config.toml
n_experts = 256
norm_place = "pre"
schedule = "wsd"
decay_shape = "linear"
seq_len = 512
train_tokens = 516200000
Below are experts of layer 6 (counted from 0) of a mixture-of-experts language model. Rows are named gate (a neuron's input weights, with its number), up (a neuron's input weights, with its number) and show model dimensions 0-255. Each number is 50 + 10 x the weight over its row's rms, rounded and kept within 0 to 99.
Before each expert's rows: a language model's description of what the expert responds to; "comes after" lists some tokens at least twice as common just before its tokens as in all text. This comes from a sample of Wikipedia text that the model never trained on. Tokens count by the router's weight.

# expert 45
Number words and quantifiers before nouns, such as two, three, both, all, other, most, several, various, Seven, including split forms.
comes after: ",", ".", " the", " and", " of", "s"
gate0:45 56 49 60 41 41 52 55 43 59 66 57 43 51 62 53 47 63 54 42 53 51 46 54 61 45 51 43 60 69 58 35 50 58 45 42 72 41 61 61 35 31 49 43 43 37 46 55 60 56 57 40 55 54 47 44 66 43 28 45 39 30 56 65 49 44 50 45 52 47 45 35 57 60 41 47 40 56 58 32 60 55 55 57 59 55 56 41 58 63 62 50 47 76 51 41 57 56 46 25 65 52 54 53 48 47 33 47 46 49 45 45 61 29 43 45 27 51 48 46 57 49 59 53 45 59 40 32 56 49 66 52 48 52 59 44 38 58 51 40 54 52 45 52 42 43 50 44 55 43 42 54 56 52 56 46 53 70 40 44 64 43 54 51 57 60 67 36 57 54 43 66 72 56 64 45 48 34 57 36 52 50 40 52 54 53 32 57 47 45 53 68 34 41 53 42 45 64 44 62 49 71 42 43 52 53 60 65 62 47 61 48 42 41 73 61 65 54 50 43 57 44 68 61 54 44 30 69 45 24 47 66 51 56 59 57 59 43 38 36 55 49 59 57 45 38 43 26 22 44 30 53 66 40 49 48
up0:64 42 71 44 48 28 38 61 49 62 45 31 34 64 46 45 49 44 46 39 53 38 44 53 37 64 29 52 32 58 44 49 54 51 65 49 50 40 43 29 43 49 50 44 56 44 38 53 51 58 58 47 44 43 57 43 52 54 36 52 64 46 43 42 61 44 48 35 46 66 44 41 61 52 46 32 29 65 42 46 69 45 41 35 54 41 55 46 35 33 56 55 44 59 62 38 50 46 46 43 60 46 62 33 60 43 45 52 45 58 65 49 48 62 54 69 50 51 33 46 60 53 59 50 41 56 67 56 43 51 50 48 55 48 41 52 45 52 58 69 55 59 61 40 38 48 59 43 56 55 54 44 38 52 64 66 78 55 50 48 65 50 47 57 48 54 63 62 50 44 46 56 40 56 46 38 67 61 46 57 53 53 47 45 55 55 49 65 63 40 57 43 63 44 50 56 49 59 43 47 66 55 25 33 80 43 59 64 33 58 51 55 50 51 63 36 57 58 55 60 50 52 52 38 58 50 57 47 51 53 39 46 45 37 44 58 27 43 51 61 44 41 51 33 60 73 34 41 47 81 46 43 40 41 32 46
gate1:51 47 42 45 35 47 62 48 65 72 59 51 61 28 60 61 36 48 47 39 40 47 60 49 70 51 56 55 38 41 63 40 39 58 59 58 65 37 49 65 30 51 41 68 51 68 62 40 52 43 41 44 38 51 58 47 43 63 51 31 53 52 50 29 28 52 38 47 55 68 55 48 36 54 52 64 51 44 48 45 43 51 55 40 45 47 47 52 49 58 66 37 65 51 52 41 61 57 51 59 45 32 57 39 46 48 25 43 46 55 53 50 62 45 66 64 51 49 55 43 46 56 45 48 41 56 47 47 52 45 55 38 61 53 61 61 58 41 30 51 53 38 70 64 55 42 44 44 53 55 49 52 42 46 41 34 53 67 46 58 33 57 53 60 42 55 43 49 40 36 40 47 58 47 46 73 55 45 37 42 50 61 51 32 37 63 45 49 50 55 37 61 38 55 44 55 57 18 51 39 43 61 58 42 42 71 49 50 56 33 56 62 44 62 46 51 70 50 60 25 52 55 68 51 40 51 42 26 34 45 57 54 55 64 50 47 63 42 49 55 54 60 40 37 52 62 49 44 32 45 37 58 66 54 56 57
up1:44 32 56 46 46 47 53 50 50 49 51 46 61 53 46 52 57 45 47 44 21 42 45 62 40 52 53 75 33 50 54 46 41 46 41 52 56 62 49 58 47 59 31 56 40 45 59 43 61 50 45 39 53 60 64 50 49 58 43 50 42 65 75 58 44 42 55 55 47 43 43 47 41 64 43 51 50 43 41 64 48 41 59 57 49 36 44 40 52 60 58 48 56 53 56 55 50 43 68 46 34 38 66 39 49 46 33 38 52 30 48 56 65 56 64 56 53 58 30 54 59 37 48 51 50 43 34 49 47 39 38 29 55 46 64 54 26 55 46 55 52 64 54 41 42 53 43 40 47 59 42 47 47 57 20 26 39 64 52 26 48 62 39 64 54 47 61 49 45 56 50 34 63 49 60 57 77 36 33 43 62 49 48 54 27 69 52 33 65 44 28 48 52 34 32 58 55 36 50 33 49 50 54 32 53 56 46 48 60 47 54 54 46 65 58 51 51 62 56 51 40 42 60 40 43 50 57 53 44 58 60 48 36 38 52 45 41 48 44 55 58 57 34 37 35 53 51 41 59 63 49 40 59 36 60 69
gate2:49 50 65 66 55 42 46 47 49 47 58 72 46 51 48 55 48 43 56 57 52 42 40 46 32 48 30 48 23 38 54 61 49 61 34 49 48 59 39 66 50 52 53 52 50 46 66 49 45 54 53 49 64 65 57 52 33 43 65 58 43 49 47 48 48 53 44 48 45 62 43 67 58 69 56 57 50 42 38 41 45 48 53 57 44 65 52 74 61 55 50 59 46 58 41 50 73 46 48 44 34 50 65 45 49 55 51 44 80 45 42 64 42 49 55 62 57 59 50 55 57 48 35 63 35 38 71 71 49 60 52 52 36 61 38 46 44 58 44 67 49 54 64 55 51 61 50 34 46 62 63 43 71 58 48 50 41 40 52 41 39 53 48 52 53 37 61 39 51 49 54 27 71 64 77 59 46 41 42 51 55 65 50 45 46 51 57 54 43 54 44 43 28 28 53 48 56 65 37 54 48 59 55 65 60 60 56 48 59 59 45 35 57 64 62 49 44 49 62 42 61 70 69 46 54 63 45 46 54 63 52 49 45 35 54 69 56 55 40 41 35 62 40 52 49 37 39 58 46 58 44 40 31 46 53 65
up2:70 56 54 47 67 52 45 62 48 51 46 58 40 45 54 36 50 35 40 61 38 46 40 61 54 29 48 75 50 60 53 60 59 38 53 65 58 58 42 52 47 46 63 53 43 44 69 58 48 60 41 31 45 49 51 39 64 30 36 53 37 62 16 43 72 53 38 45 55 56 54 59 54 46 60 49 60 53 42 57 30 48 59 40 52 46 36 53 54 42 44 40 35 42 56 39 47 31 56 31 40 57 38 42 44 58 46 56 59 69 41 50 53 67 52 41 38 52 52 68 60 62 44 39 47 55 49 45 40 57 49 57 54 54 58 47 62 51 52 50 47 36 70 57 34 59 60 67 57 59 51 65 39 40 49 58 50 56 54 47 51 54 58 39 47 36 51 56 45 54 70 59 55 67 51 51 56 52 48 47 66 36 38 49 37 33 45 51 55 43 57 55 38 41 45 46 51 64 41 41 37 54 37 42 60 37 57 50 44 42 46 57 58 57 48 50 62 53 36 55 40 62 63 29 65 49 59 35 57 49 51 75 49 45 41 45 34 43 56 59 45 57 44 48 68 56 38 45 44 34 26 25 63 54 44 57
gate3:42 58 68 50 58 57 51 58 52 48 70 57 31 61 53 50 60 58 58 34 50 60 50 75 56 37 40 49 59 49 65 44 48 69 50 54 49 31 51 49 44 38 55 55 53 42 76 58 63 64 33 66 30 49 54 39 37 46 41 61 41 53 43 51 58 33 29 46 49 47 58 38 54 45 34 54 79 46 40 45 50 51 51 55 46 67 68 37 44 49 48 62 35 62 51 57 43 52 32 47 50 62 39 44 52 62 53 53 47 21 44 49 48 42 45 32 61 48 57 49 47 61 46 63 66 52 63 55 51 41 53 42 51 63 70 54 60 36 57 47 52 50 56 60 61 35 43 42 41 69 41 54 44 60 50 53 29 47 62 56 51 45 46 55 52 55 59 50 52 39 45 38 61 57 43 42 54 51 47 48 36 49 58 48 56 49 43 41 32 54 47 56 40 45 53 43 51 50 30 48 27 32 55 52 42 44 50 43 54 54 47 46 71 50 56 58 36 37 50 55 72 56 42 51 39 45 65 44 68 47 32 34 44 40 52 59 68 65 47 56 52 55 53 67 47 32 44 49 52 40 72 46 37 39 51 45
up3:54 47 44 51 57 50 65 21 43 45 61 44 63 50 53 63 33 50 43 42 41 53 55 48 65 57 67 47 40 37 53 69 56 40 44 43 70 51 37 48 36 71 39 48 56 46 77 50 65 41 55 36 48 56 64 44 31 34 62 47 52 56 56 56 36 49 44 59 53 61 57 44 29 55 58 45 61 58 66 46 58 58 49 50 34 36 41 46 58 50 41 34 58 43 58 47 45 40 67 41 47 68 82 62 46 50 38 65 56 56 38 62 61 49 64 55 39 49 31 43 53 50 51 59 48 65 50 34 58 47 44 38 47 46 43 61 39 46 47 40 48 52 52 41 38 73 54 83 46 41 50 45 48 49 51 44 46 51 32 38 43 38 51 49 47 51 46 53 46 51 48 65 53 59 46 58 57 43 38 52 62 61 38 59 50 47 51 32 36 44 63 56 52 37 41 53 52 38 55 56 81 68 56 69 49 52 65 58 61 54 71 42 52 42 62 43 51 60 52 44 45 39 52 46 44 54 47 56 52 37 50 60 51 62 35 45 50 60 50 37 39 47 50 49 50 41 51 42 30 52 58 33 51 56 55 60
gate4:58 38 44 55 42 44 43 53 60 49 53 47 37 34 46 45 60 61 63 34 51 66 80 48 36 55 42 52 55 64 41 39 53 50 46 48 43 58 44 70 54 45 50 42 66 43 47 42 35 58 46 51 39 45 32 62 26 69 48 59 39 56 52 56 65 44 62 33 50 74 39 56 62 34 46 71 50 58 65 54 59 52 54 59 65 49 52 40 66 57 53 46 55 45 76 78 53 44 44 50 43 55 35 30 34 61 39 48 49 56 52 60 28 41 40 46 57 44 45 55 58 53 42 39 47 60 58 55 53 32 47 44 61 51 56 40 41 55 35 43 56 34 47 58 55 45 48 46 47 56 66 55 61 49 47 48 27 63 58 61 55 41 41 36 52 52 45 38 67 57 40 45 47 48 48 46 44 61 56 53 47 52 43 48 29 43 38 66 49 50 52 45 54 44 58 57 48 41 58 66 69 52 43 55 29 58 68 40 44 63 42 50 51 47 59 44 44 37 59 36 39 45 36 41 54 46 45 70 32 63 55 41 49 53 60 56 59 55 31 49 39 54 37 70 49 47 50 50 50 43 52 59 49 49 59 71
up4:60 58 46 34 50 55 54 35 37 45 34 49 45 45 60 53 44 55 49 69 54 42 47 49 55 40 46 46 29 45 58 35 40 59 37 26 47 33 61 49 39 37 34 44 41 46 55 63 55 52 51 56 62 52 62 59 68 39 60 46 56 43 64 53 23 59 42 64 48 28 55 60 35 44 56 44 42 59 53 47 42 53 69 42 45 56 34 47 34 48 55 53 46 61 38 35 30 59 49 50 62 60 55 60 51 50 33 58 57 46 29 44 51 47 52 41 40 33 66 39 60 46 55 47 37 47 52 38 39 62 50 69 46 63 44 58 54 55 64 50 62 50 45 60 58 49 49 44 37 47 50 33 44 46 38 47 79 50 39 34 43 49 57 58 61 42 52 44 39 42 59 55 56 42 36 62 51 42 53 33 54 42 54 44 49 73 56 40 48 51 26 47 46 58 42 41 42 62 44 44 31 35 58 71 74 43 44 59 50 51 61 62 62 41 43 68 55 52 43 49 52 45 45 54 32 62 56 33 53 49 46 49 69 62 45 45 40 40 47 53 55 50 57 52 55 34 59 57 55 50 49 57 34 62 31 39
gate5:49 45 45 54 53 57 57 50 42 48 57 47 37 53 58 39 55 49 59 52 33 46 56 62 37 53 55 48 31 61 66 57 64 33 56 48 62 45 61 80 43 53 59 59 59 50 40 52 48 49 37 57 61 50 59 46 57 52 36 41 60 65 57 53 35 66 55 49 56 64 57 54 50 22 36 78 56 49 28 47 50 51 56 53 58 56 49 53 52 55 62 53 54 56 38 56 58 62 41 43 47 44 48 49 51 66 30 60 69 54 37 38 40 44 55 50 54 58 68 44 36 51 34 56 49 46 49 51 39 40 49 49 47 49 59 48 42 42 46 45 50 32 45 59 41 51 37 52 45 49 46 37 50 40 46 25 33 52 38 61 40 61 48 57 43 50 47 44 58 61 58 45 54 38 48 50 48 55 54 42 66 50 69 43 51 47 29 53 49 55 64 54 39 53 53 43 51 32 55 25 65 33 44 47 42 55 49 49 60 64 64 39 57 35 57 43 50 45 40 39 65 53 25 50 37 45 46 61 45 65 68 76 39 43 48 56 74 49 46 50 46 78 42 72 39 42 38 48 49 59 64 37 54 47 62 44
up5:61 42 59 41 69 58 36 54 44 48 48 57 55 38 40 39 60 53 46 63 64 46 54 39 54 47 49 68 53 50 30 37 39 47 47 36 31 40 65 39 60 50 42 48 47 55 61 54 46 54 69 42 30 60 50 47 39 40 59 49 34 48 37 53 48 53 39 49 33 45 58 58 39 52 55 42 56 49 77 58 55 48 42 58 47 63 39 39 55 47 34 36 41 43 53 50 45 51 47 48 46 77 51 47 45 57 50 62 32 34 61 59 65 44 52 55 42 33 49 57 60 55 58 60 59 54 61 45 65 65 59 71 43 37 51 41 50 62 50 52 65 46 57 42 48 43 51 46 63 57 41 56 54 42 38 61 57 28 51 27 46 47 76 57 47 49 44 54 39 41 56 60 58 52 40 46 55 43 48 42 43 56 45 65 42 57 52 55 61 56 32 59 58 26 56 42 58 64 37 56 36 56 71 58 45 40 40 47 53 43 40 64 49 57 42 61 48 58 64 48 41 49 55 56 39 64 39 43 43 41 44 31 60 56 52 63 27 44 53 56 47 32 63 41 54 38 61 37 44 48 36 47 35 70 33 43
gate6:44 54 51 53 43 42 56 54 41 56 54 49 51 43 66 52 56 31 38 45 37 40 47 41 54 53 68 38 38 61 66 51 50 53 23 50 63 44 28 72 39 31 61 53 56 53 72 49 33 63 43 45 41 43 44 32 37 63 58 52 24 53 66 57 55 50 46 35 43 51 48 45 41 50 45 48 55 56 52 47 61 60 47 50 39 50 48 34 44 45 60 42 32 55 50 41 47 44 54 40 46 60 59 48 59 56 55 60 66 50 36 52 49 41 64 42 50 65 49 47 55 63 40 64 53 19 31 39 53 44 63 37 45 49 33 52 64 43 43 49 45 41 65 49 45 65 45 61 52 61 66 51 59 44 40 57 38 67 40 52 65 52 52 51 54 48 52 51 61 52 51 54 45 57 54 53 50 33 38 41 60 46 46 33 54 45 48 41 46 45 41 61 68 36 29 48 66 19 40 44 66 45 57 54 53 49 53 35 36 58 48 57 40 42 49 53 45 54 52 33 32 33 27 58 57 34 48 36 47 36 37 44 66 48 49 51 45 42 44 43 60 63 50 56 48 45 31 51 60 41 56 43 52 38 40 41
up6:50 49 57 41 61 63 41 48 60 49 63 37 51 56 53 48 59 73 61 40 48 62 67 56 45 48 52 53 65 47 43 46 31 48 56 40 32 54 45 28 51 55 47 38 51 49 58 52 74 32 48 45 38 63 49 63 46 33 38 40 59 62 33 30 44 64 49 59 55 55 61 66 33 53 65 51 64 49 48 47 51 46 61 43 68 66 51 50 55 51 54 70 58 48 50 64 55 48 55 57 83 52 62 60 45 45 56 79 41 41 50 60 44 41 35 42 49 46 40 52 51 50 45 44 43 69 62 47 50 41 28 62 39 43 69 34 44 59 52 41 64 39 47 58 53 59 69 44 51 35 40 48 50 61 66 48 59 36 52 32 41 47 44 52 47 52 30 53 53 52 42 44 62 43 41 54 60 54 79 63 57 45 49 67 47 52 50 49 44 61 64 66 39 59 48 46 52 66 54 50 52 54 47 42 40 42 49 50 52 56 45 48 42 41 59 49 57 55 56 54 68 59 59 36 45 50 46 59 39 48 49 68 50 58 50 60 56 58 56 69 59 50 30 40 44 53 47 33 37 45 63 35 52 57 63 57
gate7:50 51 65 39 51 41 46 66 55 47 44 53 43 40 37 22 54 67 66 52 46 36 57 48 38 52 49 61 79 53 55 33 52 69 34 50 53 53 27 40 47 61 48 58 46 60 60 55 15 40 42 47 56 61 58 34 44 40 59 53 41 67 43 59 48 59 43 49 41 54 44 69 48 65 43 54 42 52 61 52 71 41 50 71 65 36 49 50 63 45 42 47 57 46 67 57 47 47 64 49 49 53 44 30 38 51 55 60 42 52 44 50 54 52 43 42 56 49 39 44 53 35 60 51 25 41 43 52 35 42 39 63 40 43 65 42 52 43 51 52 52 49 48 48 45 61 55 53 53 44 50 51 59 40 59 36 55 61 43 38 53 47 52 38 47 54 66 41 63 67 50 71 63 53 40 37 51 60 50 56 50 61 43 44 48 63 40 46 64 53 44 36 44 38 63 46 57 53 60 51 72 37 26 55 62 31 49 43 46 61 40 62 61 42 32 41 42 55 39 39 47 47 54 44 51 43 36 51 38 56 49 41 51 49 44 52 34 27 32 49 49 48 46 53 68 57 45 48 49 68 45 49 50 34 56 54
up7:61 58 45 37 39 54 44 67 53 47 49 62 51 67 27 32 42 52 62 51 58 51 54 64 55 49 54 69 65 55 49 49 48 63 52 67 53 57 45 36 42 47 64 61 56 50 59 59 31 40 51 54 69 61 42 58 47 57 70 47 45 64 43 55 54 44 44 67 55 58 48 51 63 56 36 50 61 42 57 54 46 46 37 58 59 31 62 52 66 47 42 44 54 40 68 49 60 48 61 53 56 37 38 52 48 51 62 45 39 52 45 54 58 63 48 60 62 44 38 37 40 58 55 45 34 43 41 57 34 52 59 56 28 39 61 33 45 42 50 49 61 43 44 50 58 57 52 53 50 46 64 46 60 52 55 40 35 49 64 51 56 50 49 41 22 47 68 62 79 60 50 39 40 56 52 44 54 64 59 45 40 62 41 42 51 44 66 70 57 49 46 30 53 50 74 45 51 48 61 52 56 35 42 41 54 38 47 40 68 41 47 45 56 57 37 35 42 49 36 40 44 49 57 49 42 41 36 52 40 67 59 50 34 40 49 67 45 37 58 24 27 45 43 53 46 65 62 38 43 62 57 52 53 41 54 50
gate8:63 45 36 62 50 51 49 49 56 43 61 56 52 55 57 56 57 44 62 36 44 51 80 44 47 40 55 46 47 54 35 42 51 46 48 41 50 58 67 73 58 59 58 52 36 49 64 70 41 46 50 59 56 30 37 59 53 54 53 51 38 62 60 73 48 56 55 46 52 48 69 38 35 48 26 53 47 48 40 49 28 56 46 75 42 56 56 32 56 66 62 57 45 54 49 59 57 58 54 53 42 41 66 46 46 58 42 38 45 54 40 54 63 28 43 60 39 31 47 55 52 52 53 48 51 60 32 53 65 40 49 64 60 44 40 64 31 41 27 47 32 42 54 34 42 56 30 55 67 72 43 44 53 60 41 40 47 41 35 49 48 31 53 66 52 61 50 55 55 57 54 59 45 58 40 66 60 36 56 53 46 55 53 42 37 46 44 43 43 48 40 56 37 54 42 42 53 25 48 36 42 40 51 57 42 43 67 59 52 63 61 46 57 40 46 47 45 36 55 46 56 54 47 59 56 52 51 52 49 44 58 56 54 34 59 50 61 56 51 35 55 70 78 55 57 44 41 52 46 45 51 66 61 59 50 55
up8:39 48 61 27 54 53 58 50 37 39 65 43 57 53 62 38 57 36 54 57 63 41 50 79 40 64 65 59 62 57 44 60 38 37 54 53 40 55 41 48 42 51 36 49 33 57 35 51 44 49 72 39 54 70 58 43 38 43 44 47 51 40 28 48 50 53 62 42 37 60 51 59 52 45 62 57 53 44 46 53 34 59 49 41 64 52 37 53 55 52 42 47 54 52 45 41 40 45 55 33 48 42 59 44 43 57 52 66 47 21 62 42 61 46 71 48 61 53 52 63 55 39 62 47 46 49 41 49 52 46 53 37 56 42 51 53 40 48 71 49 67 45 58 66 59 64 42 41 46 58 57 50 35 50 48 56 55 42 53 53 43 51 50 54 45 48 65 43 46 47 56 70 54 55 27 49 59 50 47 56 57 43 66 59 34 41 34 67 47 56 73 53 68 55 50 55 48 54 65 36 63 31 66 58 49 53 35 37 47 47 32 54 50 37 47 51 52 66 66 33 32 46 53 45 30 52 61 46 43 52 61 70 50 67 38 62 45 58 41 68 49 65 47 56 45 45 51 51 66 57 42 37 56 43 43 65
gate9:41 62 55 62 50 55 54 43 37 63 59 42 42 58 57 59 60 50 69 43 58 62 75 32 35 54 64 33 39 60 53 38 49 58 24 60 58 42 47 57 58 50 40 49 62 35 46 46 41 49 61 50 42 50 46 56 65 55 36 57 48 49 41 50 32 79 49 46 57 31 66 58 47 50 65 44 45 61 47 46 37 57 63 61 51 62 52 40 64 58 48 40 45 42 56 44 41 45 56 41 52 48 45 37 62 51 46 55 53 57 72 58 45 46 59 21 42 65 52 53 54 48 60 44 44 43 44 52 65 61 41 47 32 38 51 51 50 50 81 52 48 59 43 53 42 35 50 47 32 50 44 49 46 50 53 61 43 56 53 49 62 38 37 40 51 58 47 38 44 47 55 53 51 45 53 43 60 59 49 44 35 47 45 43 49 56 48 46 23 37 44 46 55 52 50 60 52 49 45 52 71 39 48 56 30 56 31 51 41 36 48 49 29 53 39 64 62 41 67 61 68 29 40 55 37 53 36 45 59 41 51 45 42 58 53 51 46 46 30 77 48 59 49 37 48 30 57 70 45 57 49 57 53 50 39 58
up9:53 53 34 50 42 55 65 39 55 53 58 74 53 56 46 57 47 41 56 41 41 48 47 40 45 66 66 47 64 42 60 42 61 57 38 53 56 51 32 57 50 52 56 54 49 17 63 55 55 29 38 54 41 44 49 38 36 54 55 45 37 60 52 28 34 48 62 59 41 43 49 61 56 75 43 31 72 59 43 61 24 56 44 43 54 42 74 46 63 58 61 54 54 39 52 52 59 57 75 58 46 46 58 63 45 52 52 41 52 65 57 62 45 57 41 49 56 43 42 54 52 53 48 53 39 69 41 44 52 57 40 66 49 46 66 48 51 46 65 56 42 53 27 46 34 53 49 53 36 57 29 61 49 39 34 43 52 56 39 52 43 49 40 47 56 52 45 41 60 40 31 48 49 50 76 48 57 55 51 51 67 43 34 57 62 65 43 29 42 36 64 36 42 49 56 44 63 47 67 41 39 53 58 55 49 52 41 56 45 43 49 59 39 54 38 56 45 55 51 26 62 62 48 50 48 47 43 42 42 53 34 58 34 54 49 42 38 32 42 50 48 42 50 47 59 44 64 45 48 38 60 56 54 62 53 50
gate10:52 46 44 26 46 55 54 43 57 60 63 32 62 35 47 59 69 49 44 42 41 47 64 21 35 44 47 38 31 53 52 56 51 55 42 60 58 57 40 59 48 57 40 60 38 59 59 38 47 49 55 46 78 53 55 47 41 58 70 31 60 46 46 56 53 53 49 61 52 60 32 28 38 69 49 43 37 42 72 51 40 43 56 50 62 49 58 39 62 60 58 39 60 48 31 47 54 48 49 70 45 38 35 55 59 55 50 34 39 55 51 48 54 47 54 58 41 53 39 30 46 59 48 52 56 42 66 52 54 56 61 49 54 58 58 46 42 62 41 48 56 48 37 70 50 62 69 49 37 53 54 41 34 55 46 46 53 51 49 44 50 49 36 62 42 44 61 52 46 31 54 54 53 44 27 57 67 49 56 25 35 54 64 45 49 53 59 50 37 53 62 42 30 37 66 60 48 55 43 50 49 44 49 34 53 60 50 60 63 39 76 48 52 58 56 55 61 43 46 48 38 38 66 36 51 35 60 42 41 49 56 48 41 38 53 64 75 44 46 46 46 55 37 55 53 45 58 37 55 61 50 46 44 56 65 46
up10:51 56 54 38 44 64 64 60 44 71 58 48 67 53 43 62 77 48 36 40 54 59 48 42 61 40 42 44 60 51 56 65 54 40 54 56 54 30 58 50 62 61 46 44 56 53 66 45 57 55 51 59 58 51 48 46 54 53 52 52 58 59 60 55 52 36 48 61 54 40 61 21 40 51 38 51 34 52 43 39 54 54 37 39 52 54 37 48 54 54 66 49 53 58 45 31 30 61 49 44 60 57 49 68 56 53 36 57 35 55 52 42 60 49 73 55 52 39 59 49 46 51 64 51 55 33 59 36 66 41 58 38 47 67 31 56 50 52 36 36 50 59 47 76 44 59 44 57 53 46 57 26 40 67 44 30 40 53 67 38 28 44 56 52 33 46 43 52 46 41 43 32 51 38 35 56 50 48 68 42 36 64 27 58 50 42 47 39 48 61 47 53 53 62 55 56 39 44 52 60 36 36 56 57 39 43 52 56 53 56 55 43 44 33 70 51 66 52 41 62 48 54 45 44 53 52 58 51 48 52 57 49 39 64 50 40 75 51 51 34 46 60 61 57 28 47 53 45 59 38 58 37 41 59 53 48
gate11:60 61 59 58 66 53 54 52 51 61 66 59 41 34 38 33 46 31 65 55 58 40 42 37 49 48 38 62 62 52 47 44 39 52 54 52 64 50 55 65 47 55 49 42 56 52 51 59 51 66 51 61 64 37 59 50 51 60 46 62 37 44 54 34 38 62 58 62 30 58 37 61 45 37 45 63 43 42 48 63 52 41 64 51 49 48 45 64 64 50 55 37 29 55 72 38 52 47 68 40 45 57 46 46 53 40 46 53 40 67 51 22 49 61 39 58 57 34 66 49 54 38 50 54 40 44 38 42 47 51 35 32 52 67 37 33 38 67 46 48 50 59 52 33 53 58 43 35 52 51 55 62 56 50 31 36 50 66 61 61 34 59 53 69 46 40 47 40 62 66 49 58 58 49 55 40 71 69 42 56 59 49 72 79 47 57 40 47 51 56 52 50 47 43 55 43 42 58 65 40 48 50 49 50 39 60 35 53 39 50 66 45 63 49 42 51 45 46 51 46 53 52 54 44 51 36 38 48 39 50 57 48 41 44 65 32 50 40 37 46 53 56 63 69 61 38 64 55 52 55 43 53 39 39 47 54
up11:46 63 51 53 60 53 61 56 53 59 63 72 42 40 35 40 49 39 58 53 58 41 54 36 58 51 40 62 42 36 62 47 55 62 52 49 57 45 51 57 47 50 65 75 47 56 57 59 48 55 46 62 43 36 67 59 59 68 39 57 26 34 51 34 47 52 45 55 46 37 37 58 59 48 57 61 34 42 44 45 60 42 55 65 44 55 52 69 48 51 58 49 19 46 49 42 60 50 59 40 51 53 44 44 65 45 54 40 44 65 62 27 44 60 54 47 62 35 54 54 42 45 58 55 40 47 47 62 51 52 53 57 63 63 45 37 37 53 56 65 40 50 72 36 43 36 37 36 51 49 42 68 54 44 38 56 50 64 64 80 32 72 57 61 42 33 57 32 53 45 39 59 57 61 61 47 52 61 62 53 50 52 61 66 49 61 47 54 49 65 47 42 58 44 53 38 47 54 39 37 50 40 49 44 47 44 32 56 46 43 58 38 59 45 40 55 45 50 54 62 52 53 48 47 45 27 33 49 48 48 61 50 49 41 72 21 47 44 49 36 53 58 70 65 58 42 54 55 45 51 41 54 47 49 45 55
gate12:40 50 45 58 64 52 63 47 53 56 47 43 38 47 71 53 61 57 25 33 46 57 49 41 43 52 42 40 49 33 30 46 34 55 59 54 54 37 54 35 52 40 52 57 50 27 41 47 53 60 45 49 65 49 55 48 54 49 50 47 50 51 41 58 41 45 54 43 59 47 46 54 28 34 31 54 47 55 63 41 67 54 58 57 47 51 57 45 53 63 67 57 58 46 49 50 30 57 51 44 46 56 45 35 52 37 29 38 60 49 44 40 61 35 53 53 49 39 66 55 49 60 50 39 61 59 44 43 61 50 51 44 35 53 45 71 64 63 62 53 46 46 37 55 58 65 63 41 46 40 58 36 50 53 30 60 62 59 50 61 20 59 58 48 58 51 34 56 58 56 58 55 50 43 18 52 42 42 49 38 28 54 63 60 49 63 55 46 47 50 42 40 56 60 51 57 32 56 65 47 37 49 49 64 42 47 39 35 45 58 50 60 47 48 66 59 68 52 58 73 63 56 54 54 50 75 49 48 55 50 45 38 39 59 55 45 59 55 44 33 45 59 45 33 54 30 37 42 43 46 54 33 49 43 70 43
up12:54 48 52 52 39 78 42 33 44 55 50 47 56 60 27 64 42 46 50 44 39 56 52 48 34 46 45 43 59 47 54 76 57 39 38 55 64 45 44 51 54 56 31 56 47 63 48 64 58 56 58 58 55 38 50 52 46 38 67 53 54 43 52 50 32 51 35 51 50 53 54 49 55 44 63 42 58 51 23 35 38 67 34 38 63 42 51 54 40 43 33 53 49 74 44 74 54 47 56 23 51 46 46 45 51 51 43 51 51 39 33 43 48 56 45 57 55 55 56 45 40 50 49 49 55 49 58 49 36 38 54 46 54 63 49 66 43 42 62 39 39 33 62 57 53 55 35 42 54 51 59 49 49 45 51 49 37 40 37 37 54 40 51 66 56 57 68 67 38 45 47 43 56 49 56 64 48 31 29 38 65 60 35 48 50 45 45 32 50 52 47 57 30 63 43 48 62 26 48 65 58 52 53 37 57 51 52 37 60 45 56 54 51 50 43 45 42 70 60 39 57 47 69 37 42 49 46 62 52 43 49 69 63 43 41 47 45 43 56 36 43 64 69 44 43 42 47 51 70 56 41 37 70 57 43 39